Experts of a small language model.
Training: 1420M tokens, 5417 steps.
Below are experts of layer 11 (counted from 0) of a mixture-of-experts language model. Rows are named router (the router's row for the expert), up (a neuron's input weights, with its number) and show model dimensions 0-95. Each number is 128 + 24 x the weight over its row's rms, rounded and kept within 0 to 255. Numbers have three digits each.
After each expert's rows: a language model's description of what the expert responds to; "mostly gets" lists some tokens that are sent to it at least half of the time. This comes from a sample of Wikipedia text that the model never trained on.

# expert 9
router:090085139088210120094116086164121139105118152133182111164142135096165136094130131102113151129146118102120128147147068113128133098164122087141113130164116141118159131117135132157148148135170158147140148122131138090123122160152158134124094141136133197127138082119090122132130139139168106132
up0:128103134115136129131129087133128102092129137078122123118159133136120129123143127126128134161129132141125150149128165083104145130111147140131121129130117127130139128183089117152143118123139141148132133132125131079139056145128132137127134128167112126132131122132145134127129101085124132166
up1:111097145128130123084128127127128112097127130108176125134128144126127151128108140122109198128140157097137166134191160175125162108128133075074130129126109145090129130073128197115179194127157146127174169120138106124110141114187129124124089172130188125131127149131125184119128127126128163123
up2:129112183136136128128129126130103122039142128123061140133129138126128148128070137125144136131144155131092099131146130138116122072121129129124126127128131127104125130133130109147119128126138124089125143110098115086128141132125122114133114132103105112121132125144124101064118099147090138128
up3:122130133123128130119127128085126142143127117155127108187131187124128070128064084128127128124132128135080127140128112132126197099116120124159171135118074128110117132105121181113152094135128120119129147105132129139144147128132131106130059144133118113126165100071092150086123129173123125137
up4:116131131164148128092128128135131133144138127134109138129128125143128110128124121099125133097132128179122134130124118120175138128110125177130137125110107128140123124126136110099133134144147136122126099176148100131149110118132172157144168116105128126127129116142128122134175131116162146145
up5:128071118127119118111124120126141113113130096119152128130120124146128146112170121142129128118134125154112130163133037124130166102148100139075073128107082117128129133128148184114126082132128133129126117134125159104150126156094126127128100136108092133141110140124124127130161132148176143108
up6:129126119143150124130128128128132128120094057127130133132135107130179131130141131131124123135129161158102116157123160143130137114128133128126151134125178128127141127134127126080193133133119119091098127128122201159128117133135129159128120160127128132118093103126070130096128115240127118129
up7:125078126114128136129127120107127128127149115129126124191151124023188155122131108135143134124104124093178128110125099116079143148171082127160120118166090124149130134137127140130104164129128125127204090122129145122117135128159150089125062126127075180167130203113122125162119125107058135086
up8:129119151121139097131127071139134133087172132117174129128130069128115120128126106120121128114145139126136135130123083127127182127127149045130125137128126127131126130150129114123128123099144130089096168160137131134185192128183131135131126148130154112114139129126124128127154153061108212154
up9:124143129127132151115129129126126071126133163128067149123124062154162130129118154125117106128130130130131122085169150117087127158112107128153187132066127128129128132101131175120123080115143124124084046128090111134114138133130130127141083123144124131117123132112123129158116115131113125121
up10:129127128126128126103145116127120127126136115154125118150139149124140138106096154135077147127125145114128123152136121126131134141128130131128132093117141130104119127127151128081126168128133087132127051093116146082104117131146125101136103118157092137130125123127127186121104124151150108129
up11:133124086093135127125130128131127129124152127130133125151083110066135127131134136132092130085160117128129140063128072144129128177046123150125120131141079131126128128121098130155155091094128160134129124128150123098089091141081101119129130116090126125125159123143137134175099168093111110121
up12:122111121130131120137106117139128124065128125106126131122130156140148133127098138151129101089128122109177149111166195126139105124171153133199090070083140133164109129141139117124127143149123125145118145122136138100152130091113122115128145147088124127151123090149172122156132132137128180110
up13:125110135110145117126129128133127119117106124141135124142125158129114104123127132125135124127116073126129094128138085141124136144120130124100126136129098130124109135118118157128182155145132152114136194157140127120125125130119118127127132103103134100138136072121118172128150168125127131128
up14:128129139128138127139124128128128129120129127120151165103127132171143094105077129129122148091102131131131108120127091134134142109114128113122154130139130128138114157132124139080124135130129155127140155137125124129133162089145103122123176152128124113132127127132111121069132129099190126152
up15:123120179130128186137126128125130128118112146161123186133140135123125126126110128112124129060130072130132132136110138101128108106135115108124122124141136126121180157101122129111144143133129131089112133108129126144084113084159131121133131128098167123086136135108136142104130110126101127125
up16:125133132100137117118126118152129114132128120127108143128124165172158178102193239128127127130191099166132130193175079141120119124154125124142075126086119121150120154152150140096123101136152168078129119139128136128136128129134127145086102116086109158128131064126128132109127135130181133127
up17:093137160102126143128107128134131128147148115186129203123125168141136130140119115144126104049148086122155145106126131118098140108105128102116106127145132131102137158113112130128141140109130171124109120129155107128081107072150129097130092130126125120139132135124123153124133119078151063186
up18:130121132122149128128134128129129106123151128118124152115128127129146048129129125123133104123121130094114126122128122135162150128138130100111125150124205131136092135129113126078135124145148131134141167128130112146141134111128149133117144142126138135109113130130145153135195178124140171125
up19:132128161110154131129132128135121116142139127154092127129125117128131117137152124112123111125126105124122102134102125151096158134103131104127106128045121127122087166132152128126125117160151123149129110137166142134039125135185129103105131144125126126140128128095129126151136095130105077129
up20:130100128127165089128129111126128129126092135150131130102127134087124107128141110126130160126133122128127111132122126127127128132197116054130168131090129129124130133171126128120130138131127103138108149232129204123137122132159137121132072145129138123127128066140128140152119119152128146119
up21:122126122128126130105128082136084121148134127134155131140129133127123200085126155133128124124130090110144119111126129120113154150135132110117119135142129109156131131127131155105044104128133124121100083136122145130122062134128130081156053127117124115143126131130125152129116115100129029134
It responds to: Counts and quantities. Numbers in tables and prose counts, plus quantity words like six, eight, total of, more than, population of.
mostly gets: " six", " eight", " total of ", " more than ", "- Class: Insecta", " population of "

# expert 12
router:078082174104158068074131085166071140117149086151140089183130152079116114087111156105134112139156122129101119137170108116090129148120133128159137106149146076117101191125137134154160120129151122090085149141144146109120133095120196156133112119136127099129127084090117121136113102165123115139
up0:137139104108137125119099096146114123084128051119125117122097127138135157133139144138198181132144133129146124190167103127135133191127120130150125120085135119092124147117159103112136093133136105117129136131113102129115146118129100127120130204106157128129129127133126128182098141079141139114
up1:109128141127130125133130099126123125129063165097119127121138115131125123071130118147156130129129138130130122125206179126083131167146116135110141113121164138161149095125141116194189066181129106127121148118118164131128104121127164169123128141133186109142150131113098128036161111137139159151
up2:111095145092128131130128127112145077125118089152128115135135068149159101119208132125132116128124155114105129126138142084072131122128091183142127127128128052134090128131121141141163157140144126138185147130126128129155122108138152101092133118144122168133127114107114135100137097107147166128
up3:116130130099150132094113091128133136120165146125134128128128100135105127123135138129138129141086135128170144019128092131133182037114136184148129126128130110126141134104118127142127106137146066102128200088109145163121107067124132165139110144100083136127154134119125112082132085149105131126
up4:121124136093131132117119128087110107133134110122125136143132117068119153127129033123130107128100115126025107120111099102098119129126114204134105162126136179126144114123130094160125143179136144078147159079122195132126108145047126124134121106152133129064128126133135126130123116119119131123
up5:127115133127126116118109125141111130128127124146128080139176130098125123067131144135077160145121072124102072119086129083087145128100143111126147129095125112105101094130115118132182134127137081128099156154128153148128139124101144125106117098120131137158157082129133125121088115090090117137
up6:117122163118124141113127129089120090126151119148117113051117090084140138113113102086127098155138133128087133130138133112058152230127149119133153130118131088127136146142138061131126121122133119126133127050133130118136125127091126063128141109137130127140127124123103138129079084119144112111
up7:129122121147128126131130129078123093132158170128146112127134100108129126128140107131141070138102129096128104125097139135125158141118119146135105110152129139113115110124145092123131132118126085128130127146123165123146141151131139137117122134130145125160154135131206091157129141127125140127
up8:088113136136128132126119126124128094153149132127177131128131128099107135126111124127076102095086139148131155110163177130101118168073122117131130080138128132130141130138126124137154112101157185113141129124147129112122128097132120158175128130133141119133133128105098118129134128104054127176
up9:117123176148131144125121129114077159050103131099134126132131117121106158095111133118127127132134150150090135130104125121097136126063122129136110124130132139128140133125125145127141131109137182127130136138129163131144107131127138131101140125110128128130178103155137128126131133114161137143
up10:150133160082128127128128126133114132129124153129070125134133092142128095101128153140119138120131154124100128070088115129129114128143096130146104136149168128126131131129129135206151125159128155116125183146133128126126145132127147118148093099126128129116126117124136136010130082136135168144
up11:126128122149128119105125126127112127131156128115122082141116107128140149120122128087156121149125087116131138111147157089133161132122113128125125104195094155074141111130162157118121126129143138132100101129168184118129107127122144097126103126115128133137066135119114130138126126099119127100
up12:126134122132129126121126104128120139101128117128166096130129124106106131093099139122127136095206129127063135185143128150153110165148160128183139116129138118161109134128132110136180110095128119130075128125145128090113146128190130129158120128126163157150138126111128128139133126184124130128
up13:144128128129133127090128123127146128131077098132151116150125122096157135134117123139140123169169145120126116133107123124083127066109096131058130130137118111124125098125129097083141134107127098109143127106116122148119103130123114123131136097131133154114130139127089124132071123127130124144
up14:117129151163132131116131130128077114135122130118123120158129136110160130070100168139131164128227131167151128126165126186118122128110105125121080082138141131125199130088136116124124141118146130120131124118114088116131129119141123139140127059133121139124135126127080125184123074125126111214
up15:150125129129128081127126103127128128071190122120134068130111127138131148127128173165124098130128106105128129126132110145122137112153105133127115124123178119103130128131154128131111094136131143138123149093134125129134131140127126129120129126125149124161095129127101129148109118168147145174
up16:107078161159132127158128127119096112128125129128144162126145115147128030143210158096102108138179090123132086150177134116116134125120118126110121136142128142147140130161173156174124156131129123127103129129129125111069041130127139134101134147128119133133112131127124181143192104172127132124
up17:124093111120128125122123099126114129128167129137152125136149132113142109129119185149120193127122103125129136135129143130096145129117125136156179118136132129120140121149126137141126117147154147095131131140105129066165057150129178126127145128168168088105132123140116119142134085127118134139
up18:116123127123134111127144124127129113128176159078129129106151113157122086095128136128131138130147145085205134128140101128117159129124134078127145100129120118099115128169131124130147129125155123127154125140135087132135118160132124146127127139121120126112076129134153129178183098116112150127
up19:128115129111157054129129122129113128127134109131119128128132129120121129105111195078129129133158146193104138128199073128135126126132128128140155131155139129160136124124123139129135104151130082127053116099129140104129136126135142134160093130131126122139134133154098127140101113178173081138
up20:133127167124127156127131118127136122129128130127128125130129163173128150133112096134125145147124146128049127128155135077141119122167139147122102108128128123110078102171135165113137120126132131123139141088155190108129120137094130120070130108058125119159131066081133123146142128151091147126
up21:117128143116129135128141127134123127123118140143123095171170118136153108100128153160123132149130145169091068125141092127114207121116132167133135140177130054131127205108129137170141128140131100184131127135131129111131129113116126124125168137128140129166126127067090096128113107137185127130
It responds to: Closing punctuation in infoboxes. Semicolons, closing parentheses and table pipes ending entries in infoboxes, chemical identifiers and tables, plus coordinate units such as °W.
mostly gets: "°W", "°E", "–present)", " sq mi)", " ft)", "- Country: United States"

# expert 53
router:105104127127150109097122112138098129112172092158159121142178099115155152107114159144165140129159129143124120125168124184086130093158097131141079143124073107143115124154140129095142104130152144136128158113137133149140099107183124164118139086124132139112170089103112177148124128103131085140
up0:129114128115142112124144128136126125160122127114138115106165128129105119131122127142127148131132135121122182103154090114105131120135111131126098139122045125129138128124146126123128122175129138117130141090124167143127138132133089111060128138128099108127140127169128155130125128136110131143
up1:109124129127150125127123128148101129134118104090167127129150087114172129127131144209123126112148130130065135129145094130129153170146102134135128160099068168129116161128085228154140124128140117131125140167153095154143135054118134130127123130116164118123131128107057130122128113101117131116
up2:128127128128128128126117126130068123118143123112155166128176109125076126128138065132176159125138102106125137128147107114129127126130165127128128113172108120063128128139119127127163122182132135142119140129128110118128124142093149127117124050095128122067106129113077137128126130109131161109
up3:131123125127127123121153128130124122085047129157131128138126128111167137130094157172168115144125139124131127215156125150113140139134133163128143121123103109128121148162115131128161128136158125128127148125125122190127113130132135108159127162141149105130108121094131125123140156128129147140
up4:129130135122128129104123128128131119119179161127107089174129133118143185127124122129107145138121118172093105128146113128128155115151129066166128108128104128144158134126123172079134136142134118147145121092098128084076124129131127128138132100146113129128122140122106142136138132107141128156
up5:091128127129140129121126119128110108096130130117139123144126131139131135126185130120148186124113129137125117127191120124105124160111136127137130112126108125121122126097133144128173150124142132123161143123129130124163144162134117120140132121102128129096127061156104122130180094130160128130
up6:126126125128152127147125129127142132039172136126128141138127120104193147125128136164125119128127103187128128142125107132128118123140093117142116189127049128147141132125119123165178123125128128179047128136099126097125135128132150123117148127128117149140128099073142129102129113114157122135
up7:131131127122127119107137124134116130136132129094173118191191131081101137100125121123126128153146141071124098090172129124135129113146103129174140164112128093122132140103122132117139125133129119129158123156136132097129131097128125137093161128100064125128162099117128125139128087124126129140
up8:114128129128130129136129112128115130119159103129141125153100125134108111141130116128112110127101124117100112129145128093136132090151113115127170108144148135128108087116100202139142132053125075116153128122128134129153125128127148127137139119100090128128167128131127131128130129150095191169
up9:121120129127127124114129128132127128138165095155132126128107108117167115127111126122166109110152128118129139138122130130125127096129096126121159133127126127129130129123187099154126113099132128139141166109127142114131127156159129105161120127088086103127154128117114128122154147189129131163
up10:128134128127127111114154128130136128062127127130128179099186113147119104127140118150156108105197127132142129116134146118103066106126063098117138138124157115128112141166122025139127127151128130138121113129126128138140111128095120135122107121128101098117090092161131122131139113130118114146
up11:133125137131143128127129129127132125155137102124128142128119125116130154120141126110129136126149139126074088110171122115128130128131131115128118151112130165054040131123142198126089113194130128077198114163117149134128134129146121134120134136127125125126161119080130119147104089114130110143
up12:130091131129129128138135120128128127128065126120106077125144112104234126130198148115214163129124055128129133141123091128132179114119110117093136142127098104116131135130121089115121076139132080123125137130126122108124142135115196089125123127128128089126129124119128127125117128131096128125
up13:144103128129126122130122129126127110133139124152166135129131134147131139131125132112119128155124136167084132155128115136129164128141091190157120108114127156111136124129146128122131128144150096130101130127127132125111127075129080115185176054126099127132101082109128131119181114142106107145
up14:134128141127131128129128128126128125130108122128137100091111151135156126121089142143195123132141132125103115134134127146104124130120126156142141148132037116127123150125128134109126099131143139157087134078112127114135124108127127127110065127134135097118141129136113115119092128107156107175
up15:127127161129128116127130128128119109132119115154151170089112117135088176132109126174218111092130142131132120163143129149142126110129117128127132127153137150131131119133124134130128128129151063125128127110125136130135123125117128130134128083128150129125121122119011060123126136082132090143
up16:128120131128127127122129124129121130147127125119134144117125126148132121128141136124121082134095088151130099192135120120123122156131128131125183133134177112179072140158132124122147127158133132125144128104136126124125114128165151132080119182135126173144133063116131129166121129143155125084
up17:129127126146139127132131128128123115133089088143161121100139127132135136122164124134110085127130095129136124161141148128084127135168089146131118141102139123109104118131119126121168130135139137129134124106141118123125102130156121126118115156135130073129066133118118129133133127130107113158
up18:128126127128129110127122128126111106127125118111130126132135131093129129125128141133136127129130117122167122127187128151125032125107117109130160125098124098112133128111083131123154101127128173104152135135127128106130138125141175135136121140122129158123165073128127164131156130130128152144
up19:128089127129129122115120120129133125142200137089128096128116153102148107127163099112131127124110146118127148132145106128112107115118133135182130145128126050141139130088129128119137153050141128133133152126063099131065099135171128117128130132128124128134170125103125144144128042182094149118
up20:128131131119133130112128125131106144116167126108149114143120123135113129125136139090162112124080128127248127119150101130104115135169126109123126116208107112086128126125138128129166126128138120136137135132098126126107140110128153105125149120129089106128113170082131133126114123134110141147
up21:126125128119128129133141128130128128098132120120077135137199132115194203096123171100142104102128108071100160130151139095114111127111125090139104067123101117129128128094122151121151123122162131102138184200111133150128149151147128122132102126123127100118122124110111126126128117140092112127
It responds to: Name-start consonant syllables. Syllables right after a capital initial in surnames and places, e.g. Tulving, Kubrick, Gullesfjorden, plus decimals and pipes in stats tables.
mostly gets: " T", "ul", " mark", " Pet", " oper", " Pat"

# expert 61
router:113111161069157087124116097159092162106106087144135119163153132148110121031141138137144119095144123147119153157131115125124143095155116110136113112165119095133128145124128112136167106109145106129115135153110084144121111093173173116118139140108097104140139141127125096145144066123100146102
up0:132119125132128126113129126129129138142117134127116130130139128152128129117122138184101088132085093124126084127129128130130044129096127166143076162125167110159179127125130127114107120136144131139123138106124192117122189154138116135128124114156146136128128077143142133124125130097122123116
up1:128128128143166131128119128116112129128138128118131141117127121130176105121131129087106128112126143145128123138128130118120132119131123100129070112119148090156075115129127082129133124126130125127136113113145128112164129133115193119126124111118140126122155130107133119128142136141128128123
up2:128104133123128127124128114129125130125103032096130127149131102134089125132126125145086133165149086144091086128129155128101148138138112107049148133123105128108131145151170118175162070202133129118152116155128127141095125135152136127113117153114142138124127127113126133121174082122129126114
up3:113126108149142129127130126155129133110129130119124133164126152119122139112137101125170161109132125121157131141101121128067143141128127128122139120112151116116119128161125109131174039117126135129151181143143125121128114128129119115129127132128169165123137116131071133134188085128123105128
up4:116087141072130124128117129130136131124127095115145155129125129128151130095082104123027127115109113100119141145113131135102129103129129089143110086120133130132156128169074119116185123122129148122125127132196091123072139083143148107129125107173129142151126156126130124096121128132082108107
up5:124107187120129125128123128118144082136125126180091137132119134156141144087093107124112192129127153136104138139130127119058121106124121159161126133108123098113117197128097127126111104121133145139137145143181129124123127131148128151209081127123130105139128129107103135137127127136111126129
up6:128114143128140129092117128157120131142128126096172128121124143126168176095165154134134127145072062133199124162110141128133137132127134084124124068128134122128128171123126128110119108137143122118113105148142051080183122118160127097161118129124125130129090127078131131120175107120131136110
up7:125125127165142098127128128119126092139097114093137108120145114120126142043135135131135117130131121140104132127114143104138129134131116118145125120118128133133122118129123133187219102130129115142110134121131131129128133120132199141068125172128126155081125149127139069123101117169123107115
up8:126129154103151099130124104152119210112108127116120140131144140137157139102110124141127175130127115118129128185180113122139129128129110124143025126165100126137111142167127128087130137125127093159113121135134139126128079099126121126151102132088121129135118127129122115127134131125118174130
up9:128128127111128126089131128111125091124126135135133101117128103121170132159196132124085157135129139118130143146123135078070134112104075123130126128121123121106183125116126121127117126128132089135145127122113079152097054100159144130117126047164141129192095097113127129139147103152144117132
up10:111137145077127127126128128138128161135127121106128215129128155123145149138127127130124199147099128128150128145128124133128131126130128140135130143144128087117121139133126125128096147103128042170114129138098098129166108172129107131163121097177127130136129093129147073151134124091129039114
up11:111127125134128132129136128160126127128162151128132126150128151132166129165126115145126123140128126135123134158149131140096140114142067100112144110156110126154110131133084119112162128121131115106129152135117128124123118106160173128123139116144158135154149144073138145151155130173126159123
up12:127130126136127114128127125149130146120115101146130139147127154187143128123138177167112130162142090128129091174126120126144158112148128103125109108131125084130128115166138129127133128188139125119137131121129051168160056154129146117065138154136119123078188131126109117117235128130113121121
up13:125127142121129127122103124131114128122125120089139127125128099115122137116132133102137133110117155126105130135130140177096137122142127128118149134149132145104082129130117106129153130147130098124098151148083139145126164131132135129138134082165152142132118134131187121116146133118128134111
up14:135128132130127124111137125127119122152128082130126126130207115111135126135125210130140132118125105118115125116120129136120036046109103081118129123134126128115117124127156146134154099132163127135114192128128083129140119127095133106141154122103110124107137132128138139134184130128129122128
up15:128091170129129127132117128163136129107127135124154121124117129133127081107101128152138142141102128143123125126111128115142122087166129126115126121138112095113125138114132075147128119097124111136124133123094049121127135085102209118134101146117128124144132122055126126130121134129122127116
up16:123126135102127127126115128169135129136129153114155150127126202126118134091124148113123145130145129145130136127113109129127149052130168118182126080131097106118163128128143130105128160122129128123162126152127095128098135095162152130193103122116149129164130128124128126143128125128132112129
up17:129141089125129108126123125140115219097132131095163124129160122142121132122124122131126135184129133139151105194131119171132171186130130125128184104124155099133111134146137121118128137114137139141133133130143149128129081122127138128104128081130132140128129129125128137128118096084123097086
up18:127130126124128115127129127132126121127123087118139042153156128133081046127139148087139128130130129129101130133112083124089129124114151148139149132132143127125138122119128133156123162127124115128148153129112129132133161123131147131098064153113109127129145123143129125102216080111125131143
up19:125112150155128127126127114121119136108110119107132112102142058089125120158182134133134109163114127150135129128131126150126124117118129155135141118125115123135146159128132182123156164111130130144083145133168141105172120137128133110129127140128085115241122154134106134193128136083141133094
up20:131131138120128127149117093127128126123137127091118151153157095129169143114071132166121133117127135162127151145159092124128127083096107091157123124110126098131141119140131090133125127120133129130123128149141124114128167134142161125116128126115090191172032128128118096126106111127128096158
up21:128131132116129125137103128132126146084123130134211156235125103133163146105099131131123066129098132136121169125121128118141073128129119099149126119106143118144147128138119112148118111156125093128151120116119132116120133135126129148128132117122142110148113152089098126120129073127132050126
It responds to: Football player positions. Football player details: positions, footedness, leagues and table codes, such as left-back, winger, Premier League, | FW, | ENG.
mostly gets: " | ENG", " | FW", " Premier League", " footballer", " right", " Left"

# expert 30
router:106134113151157114133132112127110115125148121126199101147138128141128109099098119173135144144170131107092136142138114102080139139148116103123112120097123106125103157134106154105149104144179128125130146139111152121144094107152175146109190123113139146150161090110086168123107112133117099106
up0:125126130129127126127122119127133130125146135134112128098128105129131128120128131105180115125157154119144163131113127128134133119071100116159114108128098159155125149141139134117162145139128122102169085096174128102133149139148125140124144134128169114131150151128129125066102133124100042117
up1:129117126128130124107129123132128129112143124144173142104117115128158128122143167188129073111126149141113138136146128119061137083139132066123130052104109117129120110153120113161152071109128132128145114126124120127158132144147141135130125122125116131155125127127130127134134060125114126133
up2:109123130114133113125128126135104129128132094138148092151129168125108118127127119095152126128129112127130128105131127129175166091142078160108132129127126131130154122179152128113133176122129132190153127125136093126141143135164129131108117128102106119144123121076173207121134095128106093154
up3:115123129124130124130130128128127128081129141163121137164112156170098156118029083136128129126136098138107129177167133141127128150126128134128142128130130119154131128089127142127124136150128073154179104105076063073139112120128095127127128123119124126117138133114130100106115132082176137127
up4:127119129125129126133142127132135145135124128122125129091128114131108120127151128112129128125127080121129105072115118136126110129123128102130123122124125170123111189116119125147111147157128137048127107107126114143178122229132132132128128143085123128147077155074089123122131129114129050142
up5:127126128128145130132159129128111130155116066111162122128134145074129076132107073131129105083135039126139120155130111122133130154105131124118137130151128131119084103110134128191151132105142152140129175104109191114149124127121122158122146116132117130146128115147159116063130126127156160119
up6:188140125085127129126193111131132110129111143138130127145162123130096105133095124093128131131131135110147126142122122085110131111139126138122112128160127135125139149150125121130126139120151123103169121147193140144137121127138133172120149137097124172127181129133107115132127169124129129219
up7:124130125129130126126101127128127137126080131182131128173133121137129143133150092129127126129130136172108094199129129135123141127105127097128133126110134104132142128195120136065113142139133107118086063114128211128143105128184136126110128121074148134190131127126130156153113123108135121129
up8:121127128127129118123133127128127135131132112118136131121155098156058137122125130127153103128132123112106122165117120119036128146075120132170130093139129127146128130120124095115216130108136124130126117147133154091141119125137115091167129126127129075124106139187126117091124118121121080175
up9:127130138126135125124138127128120128123128153138122132137121090106151130096147111121130172128154146130121165162135109158123069099129130142145117162132127122126114180127130177094041124085130158132116119140132140122076163136127094107125143149127139127120134116130132144172089129097145127110
up10:129128140126128129130127129127151127154125127150069148131143152118131119119116113128046125127128146164144153169121133126132052121102106129136124126148118157165155129139128140127143113141130128063135138136036124130128095172128134130140103113127133110131129124113128146128131091088194106129
up11:108128141127131128127112127146128101097128101210140170153131152157134147127128123128107132103125121132126095120111140129143123155075134179122158130169126156089121129135127138123157127152126101134199076142106128102133129142131131101129135148101139099127146126127143128157125123127081117124
up12:129124128129128122086129116131123127089102125104115126124129058128137201128133118083156114137149149124118125173161140154156068128119129169129211132128083128129149133122121148103117126134135125118144127159115103130128127112168130157126132128127161124182124125132127133113119119162094128138
up13:131123128128129129126138129133141118145057133127130127143129107059158096120136124146131131130128130146048124111179147127128130131143121143143115132185130157134100132143161127139091108128168134129157129126132156136111121126136131136140142146168083124118128123120147154134232162130148126157
up14:132123127127130126129132127129095130079126104145132111182131130095161114127143124128118127130107129133128180141127127118124125121117126145133148148119127110128114080135129125109128125139135130129123141054129081131129079127135202138126119077176125207102156121143129064117131129128108128165
up15:128126128128131128106128114128127124128130128128127153107126111135131220085100144116176126129108169142090128131108118141126067103117128106126127117139125148148137139133066126129122085108139080129116125181128177129130126078117138160102130093107111128119144128144127128138142127050106141119
up16:123113139126131126139147128130127124107126124142126135131141137133126164133119055101128189127190130130097059112126136128094128120150126098128120121128167132126090129091135140125131128141129086125147141106151178079102114125088128132129159097127145179164250110097124102107132131146125165104
up17:108129127129128128125121128128122128116140124219132130147107126117131135128126111128161131128166121128132108116134128150128136026125129137121126123115066127159099128128122142127183115098133148151128135128116134130126142108123143137124164168119128132150173128101136178149124160130136099113
up18:125123129129128123128122128128126128095126144131121183124160144149077113135129102117129106136126080119140128128128130131169117079133107138122157117127128115173133125130157150117190134133128110158129139123181160120144125101138113178127128134128109157142124127150184211127125096131093056116
up19:128114127126128129128128128128127136137101125093124119127129131112141139116123118185132094096176178152124130146177130127113121133099059095157116110128162068153111098128108115128156121113129137129129141084134113124126118123146200134112093130161076092164117127122121171101186131138127134127
up20:128128127131135129120114128115102109107131134191130131147096124168130163128108175169174096140142140115127109140127128113125123159105129113130126149128093132108127128165126128080118126128153106168137147125140116127168077148135126121140135154127138128114062106132119085058093126148075055131
up21:128110129129129125124151127128130131095150129121177143121149114171125159129146106156154092122107078151127117184126133129107114101114129126134129122102126099131122150173080163132127102157115099130125144149109102144141127125109181143127114131137134128081128141159128151146079136124114171129
It responds to: Foreign name beginnings. Opening pieces of foreign surnames and given names, often K, G, Ch, Sch, as in Kohlschreiber, Kahlenberg, Gopalakrishnan.
mostly gets: " ch", " g", " Kh", " Har", " Sch", " bl"

# expert 40
router:099102149092149101103124091150101145105175137124166136110159131115141129109081137127160114111169126102118149135112085158099168126126126136145136134117117103127103140183144138111122148142141170156123137109152154205089122124106156117142116123084134101147188113129136135120104157126087094102
up0:123120152088128128107130095131142207175155123087127128141123128128139125112078109132124128118133123057123153117121113161128125136124132126124112128142139117143205135135113113133161129162129094129182114104129147160126132108137123124141145122106128138129210099150113138165119151122120076123
up1:109128128127129104130126110124126125128146130138165104138133093110123120126103123127090162139131128118163133187163116127131095127146117123129168128078131105210126123140128132128126125126134174128126125096139118134145125135149115161144130063132111159170126121093136165120073136126127171128
up2:128129130126129095108101127128123127132104131126128147135125121128098136127115108125104148143120136128136147128160131102163126134100127137127111121142128072122066093205091110128114171148128102128154151106122142135162146133131170142109094117088159093132088128140143183123126154141136131199
up3:127121136130158130119127129122122126130160131128136140132189125124125121127118193141151105112124128092137122069125149160118129124082079100117141138158086152127074127131099137114128126115128189124149129099163132132098132110129132136139164134128131140129124131095121128113133129126128151122
up4:124125128128139127128126117127123128126116120082127132125126128130098103130124141158200118128129158124177128128128133138116127131055143115109162114127119114128069148131151078104117130129126162030152124133146095135124150128127126133121122142113096128130128127105083125120120128123145138145
up5:129123128128129125107138126125108128152137116142115101109146128145096107133123121125102138113132125130160202121100101096098139129126118129128128151115085138142127137127128107115133129123144168146124114123176094119063147126109118127128102111130129128128119114122112127125111105128128123137
up6:117125138096128122116121100128124129077127118164127165116128103127148133082101127121133116128119127100118128128132107150127163137133129099130118134124078114129127128114130126128128124127132116129110149135115157128108099035142130126159077119116137134124159143130145123134136134126104128085
up7:129134115137128128127114124127141127114143133136129147132130161144132120117129186125133119142140083130126090150118125190129142127146123139129069128106068126103076123114130121121115109134139161120130155125119096171119122072129131131115163148092126129118129127128120170113146154122142159106
up8:177128134157134127121125128128124106126159133160131060128127125152080101130131136169131117133127111128128179124126127082152182104064128110144146128118082126137134139125127117088071106106175136138099136122129177148133154149128131110123126119144115130137127128140146190104106128082109108115
up9:125115146126149127128125113127111127128127125122128130127152071118141104126108129074116135129125091128122186170136082119127048129161097142125105100131137175114126061127087132164139131147145124129143185118115098124160096141120155095143105143111132089179142127142124144122116128093133112133
up10:110126133126147126100092125128123119127128137128135164048141154127110065113127124116144131102131151124128106116123123089072137128123121116137171115131128133079072128165167124163131111123151129142131145128128099129083106105139146040139109088128122108060083116131124126107114112118126157136
up11:126119144123130132129131127131128131183174129086139161171118147114117125128122112129142128118099122134113129113124125184109090140081125136112121137135118150147119102119175130140128117122133107122127088102129153079139142143117128128131173103120137086148115127090095142113137150155127158101
up12:134114129128130125143080121132130133123102140129139196124144120155125139133118129123141116133098134150162158122161053106104115111158128151148116176141077093123134138146126138127127177140174101151109132142128157126127125128145098113065149126096161129083143132135142095127093097127109128125
up13:133122152116141124129087127123132156085143138127125129115096092129152124120129168150129105139120153124146156121122098132090132145138129084204104127135099124144124128129099130129121223128128124131152091129126133147127127129084156123127107122127181140113152109084227024140128055155131132126
up14:134085158123128128116091128128127110127130112181116102107146075120179129103150094164116117088127118130118184101110151134116148116128088092131165164122111106126127128124112184076125126058122106113110180128129126127139139129153109109132107142104125123129128139155137105128095140143127105137
up15:145129099149128127130127123107130105165145140136144152130194097120181130129125158121138108151211112128128128119129183118174130112142122129128133128098085141116122129117104121121184164128129147151130085097105102127084135115149195134130144080137105119149136127091128131132128129124126061108
up16:099133134128130108109107107129128131132105125116134087128108131121196118060127129122134120115161130129113128182121130108123143113135156088136129128135125128154133128128129082108140085126130128102051134122112110132110147136178117080134153141128205112115127065121126135090126143120084128135
up17:127135128114155128126155128129112170036161141125187128131113111129128128100066132112153128064180147129140131157168146158129128138128140078176175128199130139143122122148127124118133141120133128096145180166132119215126129095117140128128172128152128152169116128131121147177111126085104136107
up18:129103154112128121125127128131129097092074128128139123089127140131169161125132101125127115176109116122130098117101108141108111127077106091128140122112157134134129119122131158128100143144132124146128123124166159138135083140146129171129147120105157148176145129125149069129132095069138104127
up19:127127131101142107120116101140127184131127103095127130130128102044130109100120062121147126144113122129137134125178133151071129117095131106127131127134119133133121174208143120129153127150129128159129109056104170124120173109160100123152128130127128127131134127126129150114155198126044148120
up20:129114130151128128116126127132129128138125118129118124128158130116129133115131110140119163123153132127132141120077098116118123131146127131158073125092125130128125120103144105129124118123126142144128131169125126110149195101130125097127140130119071104153180129127109147133112109124135081133
up21:124125154118128125126132123128127104112130094091122104100138126101085133115128119144209117083145122130132123127124050125126148123119186117139129102118128146130077125126119124135131118099166121109126167210132126126128131061103130134126097124101120168109154121128048129129132108146103128128
It responds to: Football tables, odd subwords. Football club table tokens like League, Cup, Group, pipes and dashes, plus odd mid-word pieces such as og in Woggle, boogie.
mostly gets: "og", " Group", " | League", " | A | ", "Group", " reported"